Experts of a small language model: 64 experts in each of 4 layers, a variant of Adam for the experts.
Below are experts of layer 4 (counted from 0) of a mixture-of-experts language model. Rows are named router (the router's row for the expert), gate (a neuron's input weights, with its number), up (a neuron's input weights, with its number), down (a neuron's output weights, with its number) and show model dimensions 0-223. Each number is 128 + 24 x the weight over its row's rms, rounded and kept within 0 to 255. Numbers have three digits each.
After each expert's rows: "mostly gets" lists some tokens that are sent to it at least half of the time; "comes before" lists some tokens at least twice as common just after its tokens as in all text. This comes from a sample of Wikipedia text that the model never trained on. Tokens count by the router's weight.

# expert 58
router:143138078114118139123105130089130113131141169137095119181128138140107083125116117148160146083132148037075138133126165112158114120161134090128106124121148120122099107124133110168173108104134140137133142091154063153122103137113104138119144115112110099135101135119134182155136145098188156137140127116092086130121160143189146127100138153098126134106147132099154115087105086125143145135123125102129150117128184135161140142138107185116127136115147092174107147122119119138152116116125119153082153132155109115126140111138161145134103152138159099129127171142133137132115130106116106133135079159131165113102112093076137121147121158122106154123154108132129147118152111108173148110140
gate7:100115111145096125145121077135096088123101126123126118129115135112150134121119115135141150111154139112099103142094123118109111137116140094088132136102179128136119147129147103112108105122163085116142161105158119139093105146134110150136144135135155160136123126142115147132125119134166136143136141096129199175106140154165100098109106100136109100122124122179178149136144136170121160096151114104114083107209138113108117170118139113149131150148086134098175131097126067136122108117102120105077111122139163148175109065131121122120122152131155126091120144133109123140143104122118158089083112155118114122158130132120174128125133144131088128103120087135141148169166146102092085149150
up7:165132147138110130085137113143162147099114153100125141128094149131112068107118113113100120105156148126118128120177125187120129135117102124181145147104118101091115086124131163103087167114115161115126109139149156134135143132138150105110093142139077086162108134068126083120131117124116159111110108147121124087160130124116158114163136146117150145154098140082116120143152158182119139155087163162159165159081080145110102081125125122142142139120115143105135095189144146145128133127156137140127152133150164083116111135086117128144141111085093132140133118142112121143165103126173077092109139119155131134125139107125108106152108112140150117161148138166130117151096119139140131103106
down7:162122110163099097126130087095091134135122120163144162103137142101094129103165110164113119167119135114111117099140174140122163196109103134130117129122142094134123105171137113087086134102111143101143101133128123169150152120126121110097120200143167114115140162135141138145138129104143092168083115123080147138132142111128132138150143157191141128148096143090126192128130119147104122125145131106136152134059129090133116175159116135103102155140169129117109122135152132129146135110165105159096119145131114147086139139183088145129167100091127102111136113124113099091112112127151150194148116114130132143131149146098111141149146142110141154153119137146097129099115123113127133157124
mostly gets: " Railway", " Museum", " Cemetery", " Corporation", " Township", " Committee"
comes before: ",", "\n", ".", " of", " in", "-"

# expert 14
router:125133115115107152142162100090113107122133139133118089164131126145086092161113076116135119109150132121118121099110179130117110094156113133155105148143155140094091107131156160148146107123107151098096108118113117143127078165103101152114130136155134157151119140116143147138139130112144167163130087124093108184151172120152155156127147143123156139093149199114133105110117068105126157102122133116146166133098195124183101077153115132120118108157151090112141125172075110150158100116139095129114137147144107141124140107136127099159096142099145106093146177140116130158110105116151121099147117092152156117120088127141149163127150133139103119158114101134134156116152136108118137136116
gate2:132139108114116098101117122112121085081118157107083104128133107085157114113091103111108154130113113116139078144143119096131110171078113111148137084089098116118166120133148103111115142106117123122111174113133112160115088143134151108145178170080157118122155137099153135126133114129141133082146115071130122124128120100143117129094104098133102158097129124117141104154104104140124126111112135107162107124104080116107116097158134126142136138142109097118103176127161145118090126106092106153092112144164140120153111070176154134105097109145157119139142157133122156124145107132163115087158109155141118099137200120134159145109130115157166112186124136136145162121129124138093116106162
up2:137128167093114135151107099151118141138104119121139134157123079105131122096136081093093113127113162137135147160070138156119157131163134165111094095099130110114137092094167121170114154142109138097118163148118140113127131135107083153143131122134140116141103117145120149129110099145122114146107135124104132125152143139118145121094155138128121132158124127132118127159119143122129154116118133151132150164129129109141161108104120180148143126196106200133179143115130145144097087171128092133120180108067137156122131151151145126156105106147096120140155136093133175126126131061065183125122123100132093138097109120143112131144087152105109167134135131131152169145123122127143080138090
down2:101115126142168127146113154150108133150178193134107099135147116163152108135135077165117116119116155134138088156096137094127156119141132098105121108100151139183111174155157119090127141126088083104148132115108130093091143104089126134134107150101115150099125132122090102165152151126158138151110163120102157100103090134162120134153113126131133099121124107086096154134150129094083097116133116079118187120135141204120165126142134141102144175131104145104093151139159123132167100134165158128133151135106109147124089139155116134161159129111108082103123120111144103138112092164140110089137105104095118117120124135140124126099127127139115132111162122141160082134150124143136106142133
mostly gets: " seen", " revealed", " create", " helped", " involved", " saw"
comes before: " the", " to", " a", " that", " in", " by"

# expert 53
router:111139080134090134104133110101157114152140161110085087163121137132107119148132091146152128098137155116078137129120134122167105127151095115123130136143145162103101118123174115147153113087135151115139113105129057130130080164106115171165091121138107152125146160138113144133127139122179156129161117135102093126140153112155123151116156153114137104103168193096157126108117111114131136115117119093115146153144147146182079089121106147116133141152164120127128145161071159146176109114137131168106123117164091168105132103121133120146102127101131116124087166137135151130104092100121141127125109135144120098116079091094122155153171161118114152125143102112146121115108123117109143125170
gate6:113137081099134125108115138077140150155132114128095124151148113127137130109111129150157140160180115109119142110125116132179123149185094137132071087119143143129122096130089151164084167151164168182129108114162121136128093146143122118156125123143110096129126110134175152123090108145117128131152126131120118094135112134127119145132169099126090158122140091124149128129116117168134145131099139100122134119170158121174134124151122099128083137147109150116133089142157124136085114075117090114160152094130046124179125158133102116108115138168145114122114107112156155154154156167155116091162155132125141149164095131126117132146159132141149126142164093153113130115132134111155156141180
up6:146129158102123141148101187161096109159141144162187105135064159087120113141159172103163168120075143129124097119150106140169143113090115076105117126111121146100140114090082126132162140172105117095078135141116138135104096152138145131123140089121122121141126136117154111149145161111109119114147157127127111103133142121141129127120082117146145124126137092129151141121138119111114116084153125160125133093122089161094159141142158122168180133130130126135123153116154145114133125174181149160101108141107155120111136115123169124099144123110147123183125098126144150109114109182129170135098172161093135112088147149152138135106117134130142148117128138072158121157140121107099119122113
down6:082145102151097120146197113070135122116104164089136100087150125150127144159155144135126116123109133128174101149113135132129090101115119118115170150157113115167107089117110137119174140113106098084153073153139120127112152131168164133123138111132110101117134175102137137157112131110120139175128116132085131119082141133116123129120113121137121148133144100113100154144108155145165102137170119129151130101092087124143116076096080143174163099174142153115136113132136126179150121148117083157095118113146143136091134150122119106067107119123156108068098135116140136113123106138106122132128109182091125129162111120135098131130106151137115121114106114149116141117107115120166121081129
mostly gets: " was", " been", " became", " is", " won", " are"
comes before: " a", " to", " in", " by", " the", " not"

# expert 6
router:111145102129123154097137151066122087161162155137089111140134151115100086134133128164150152106123140097098128120119136095142102125136090131128113141094171107140125106117128123143136132082117137137145125116169057128138091146137104150147119135137105114128128114131140144130136139117168145184161107097066107150145178134187134154113146139105125117073160153106148125100080104123135136125088147112134149118141169148164080099157122136123163124187164125113134140133102105180147088099117127151133111137145123107115150115139126158138104136113147101134130168160126139094130108117157130135131106136110139103114120087057107125173147156140109145123117081128150126124095161117125148112127
gate11:148159122122106135137084085096127108144153140112112146148155085139141112142143129130194141081097123115120107092141103077157136123164111132112128102124078113095129136134124099110113110088056123117105124128088166132127135104133135114163124125097109106133121155128128110102119187154106161101142149136122070126143128140151086130089114178175144118130139141119133106134141142114138152121130139127115123128101147125135138087099113106110124117096116108129123091106136139169159167137106159143130097135117144139131151089132132128148117133118151119150077154190066114137155125112127133127132158147139163120128116112095139122098112171176143132063098105137143154080166147101139145126161
up11:131146135117109125127153142116139117060118144089109080117186131142111106122098103107111167111149144123143130130169156170118110138123139164158126137151146133142125117148173126164123146108110142126134140149062144097103111086126142103177110127133178120100139101180123163098144112119143154143087107107150157166105164186133143130159089119129151125138124114114127128172121095104142107149136098110139111122139099159124154123108120131116094124164160136104117136095064160165085127083151105109134161124174154124163154160156143100144115165138113140121134109156137167150135118151116115163133103141082120136161119135123154120091132107086171124146118151120113127142149150108113121108138
down11:137141146153085118148088136104129128147116154164131144144097118062140097081070048116152163126140133113111163147128088132077167126056132094185154123107132130114138091136163125154119139131148092141131147100132103153123110167129101128139139120087144165127123083127147146133138142141080129146122089111134117136124126140139122150096140120113138094129178099110129142134137081143137098097135127140112149119131111161114141134132086135121097146145166123123130162134130084128095087173141154127123132175112115112117158170147138103117165132109132093143113115152137109082119137121164097120098136113115140109141144114137079117122135139122094110099154118143146140108146160129080156139132
mostly gets: " century", " week", "year", " years", " months", " day"
comes before: ",", ".", " in", " of", ")", " later"

# expert 11
router:097125090117133136143146099105140125127130176110120073163160134118077085171135085122179161113163110127104128119122101134156115137154080118138125124119152150097093116150117130151137114133109118107129119118118125154123078133104085139151107144166126137120109142109118157146151150119115180130147078109153102179150149132155160133108149127109144165112153163126147108103111124129138126140138148079123162122114173090151085109143109167143111149151148089148141134160074118174151080139125096140118132157162097100146153091090132075147110161118156117117125127124121130166134131144143121123147108132139164085097123120133135150146167145141094123120117095133149178111147119144097154154150
gate4:133112162095062117121103138139156095102139103218160129121134127097124183096133165157109095146138137142148111116133144117158107150151130092134151126095125136097146140113131103158158102131150133098144142121124137147174093119108094127147110118103070113150127116109171082123116110127149129139166145136121113082151108118136098133118131125108139108062099115128149119135128117152143132110138119095160110106162159122150112125136151138091171096158131131075070143151101128107134147129152091132126167099132082107105135106126113116141108119120107110093151150118131117155099102157143130140094101171128161108148115107161105135120156121095151137147157103080117111153150167117153146122130
up4:134092082173127079146093123174119128108098147127126153139107145109120151152152099099123088100117108134088116156151137103108093113126078122205110133153137120114115123123150153140120126123094165118165119140138115102135137100162116103151132117121136151129148118125141163163124124131137112140137116113131139102095139124125131089106121138132164142080121140115112146176103159093147098126117159136172062116153110133075104099119121118128151077163111136119125099117108089172133133131116121121143077137126117134101147091110128126135104124089137180112133177107084111154106133118124130106117130167181097095131116103126151139113137114139113128146151121102162090109090161141107137129194
down4:128122136149114129148139117145126133123145142103126097125135117116149110085149106088150141139146132089124135083115126115117153167092092146096173147096111094150132153142120155090090098124104116161139094118130126133119131124125155137123145145151113068099125120136103163142147171133141107118106134137111150181147162146125106147104129148085112124111134135146090134122061117124097120131169107091150165157156088129167150162111171140131136115122148176077137140125135122122131077132092107157136115163126172154086131165113190123102161145128164157141116135128105129152138120159114152104163128128120125116123140095095118110135120148189129070130076135168125136107101135167111143140109
mostly gets: " with", " including", " among", " like", " after", "After"
comes before: " the", " a", " his", " its", " their", " her"

# expert 19
router:121132098139111144130102138066135118129162171113079099109139141119088101163129080125130119102163121153087135090108139125140126127105111112140121109128133136099139107142132072161160126095136148126130098132131127110114089148118112122132099134149078157113130124100140136142157158109179133127161096093130090154141164122134136172135148163122159141118140198105168141088111125139123161109130131113151120139127159071175092109117102141094115123155126102094109166143063144132167056122129116166114124159157150119110135111142136130150117145115111107124118176140070125149113127128132150119155093130139136111109136095111146151145127177119093153130139088142153148158127132103134142117134
gate3:124129099121155107092155075134086128121129103137117138158120209156127101169101150171149127131130165103146101133158116109178093130143148134093120086154153152167120093111146134126172127124136100119125157149161091144140126118162149135160102161084144125163135147120093148132111132122099140119089112109112127120100072202142124147088114108154162126126167132110118105115106086132120133087117123154174136131147149151148152133125134161144125134140149123138123130129168108129121124083114140146110127139129124155135108157091122116143128133159150110140157137153174130105157116123150102151131166092125126099103152158119121138134085077112172143126091183157151109118143155124119108139145
up3:100152120102099136119160134135169134113108115142100099151156127148147130099148157079158135138146147124133173155094120132130137090109122118099081188129127092142168149121102126130153117082143088101145161121097100139131145143112144159119134104146134122123139118150132085091112128147147134124156135152128164147120173114131140165135138123102098120155106140157102129158083089124132105150143119076053123128095083160130122118152110120103162137113105170130106129109129144102114160133136140132113143132156116141128129121138155165104119065149114150126157112153154092141111155093157104137117088120098169129119086128092059105102190145144108126109095106128117118107139115145145107124149
down3:102123147178127127139105121141132111117131120100147081107156141085108136098147144161127129152110122160144067141125115121123132119089181128157150181139140071122151150102147072119149140123165123145130100122091125113133142131159140106140127147160118116131140130134151153131130137136149121129176134132203144131123169121073121143143133151094142122131106161145161140122119116123158133129118144075138156119123063132126115152163115102132105151100109113083120163102135094108117182126103137119134126133139185164133121148163139132168137106098139147106164145129116106105081119116085143130107116081087138086134115123107163104099157143147102101124165138121076098118099152130137120113116
mostly gets: " that", " have", " also", " where", " which", " when"
comes before: " was", " is", " he", " been", " had", " the"

# expert 27
router:106143106116109126118133113082159087140137152125110108154140146123093071123129111153137134083129155008090135116129158094151112135149132099132108092148122116122113123135138103125132119127113129092130129130166119135147094155100113123138151144137125102146137129135138145136153141104149175148136130097077137160139203142175164146104166149118160115108122130109170114095110147133115168111096125112108139129139164166140103118142127148105156152172148101149134185091111090094162091123133128162097124164142093104131167100138143111131122161125128101094109148125121163167118114116118132142144131113105141068108105118094128144133130152124102162124115095137128145115133147124134136132130
gate5:146136149138120136137131144114132117101137123130104164095141136125114152156145121097125152087132126151138138132146114135104085058107115153104160157121136176146105135132142114100142166113105107105160134104132121146076182105137139158135145120117103140103106154158086117129133149081138118133104108153119136120096138112111159126093162143148113148150140127067146132120123108118130103108106107139136099173083109098120106095127096140119087100107109115137156141123155141100160123157117135164107153151092170156107151101142158170128132103123106144122089125134115129106137105086085110148080074127122113132145114074097141134131094069112124102086155156124112195145136154103103154129154
up5:142113117146150098107134143110125167136094136154063128138133129133108163147126103105129180081112085094168140146143106137114121085102140115111170107134073109140115153137106134134146163105114136122116168144170133117126162144136110139117097105185134118112103107135122080141123100075128112165119143135107135164154155093126130140179103146140154135127138139105126156164156107119127123133106140143047132123125105113116161131133079142093140118150152124131129105098152144146095081114147108120139115145115078087130107159140100121115100099135134132137115147134084118169119079130112143136173102144125114127130136124155150115110155082106106135110148126132086136128173090123120075140091
down5:115111165143077086117138140148136146143070120173131143137078165110144099109168162140116147080107134117124117147107122155120118108115112146145147120113168140120101085121141106122129093131106127108117135126090136154157111121141144156131124157192147121158118107085158132132161121125131138147130111113133107114117099102086147116131097182114149106142157134118123219126113153140140143135112092140117073139125116125118100127101136107166132097159127124151102106130134144144106130151102150137145096127109169172065109113142112145120129119109109151120112149120142113128123157129122136140098115185109144125143103140120167139088150111124148184166133107122126206155159127120091107136113
mostly gets: ".,", "onald", ".", "anny", "EX", " Carlos"
comes before: "\n", " The", "S", " He", " In", "5"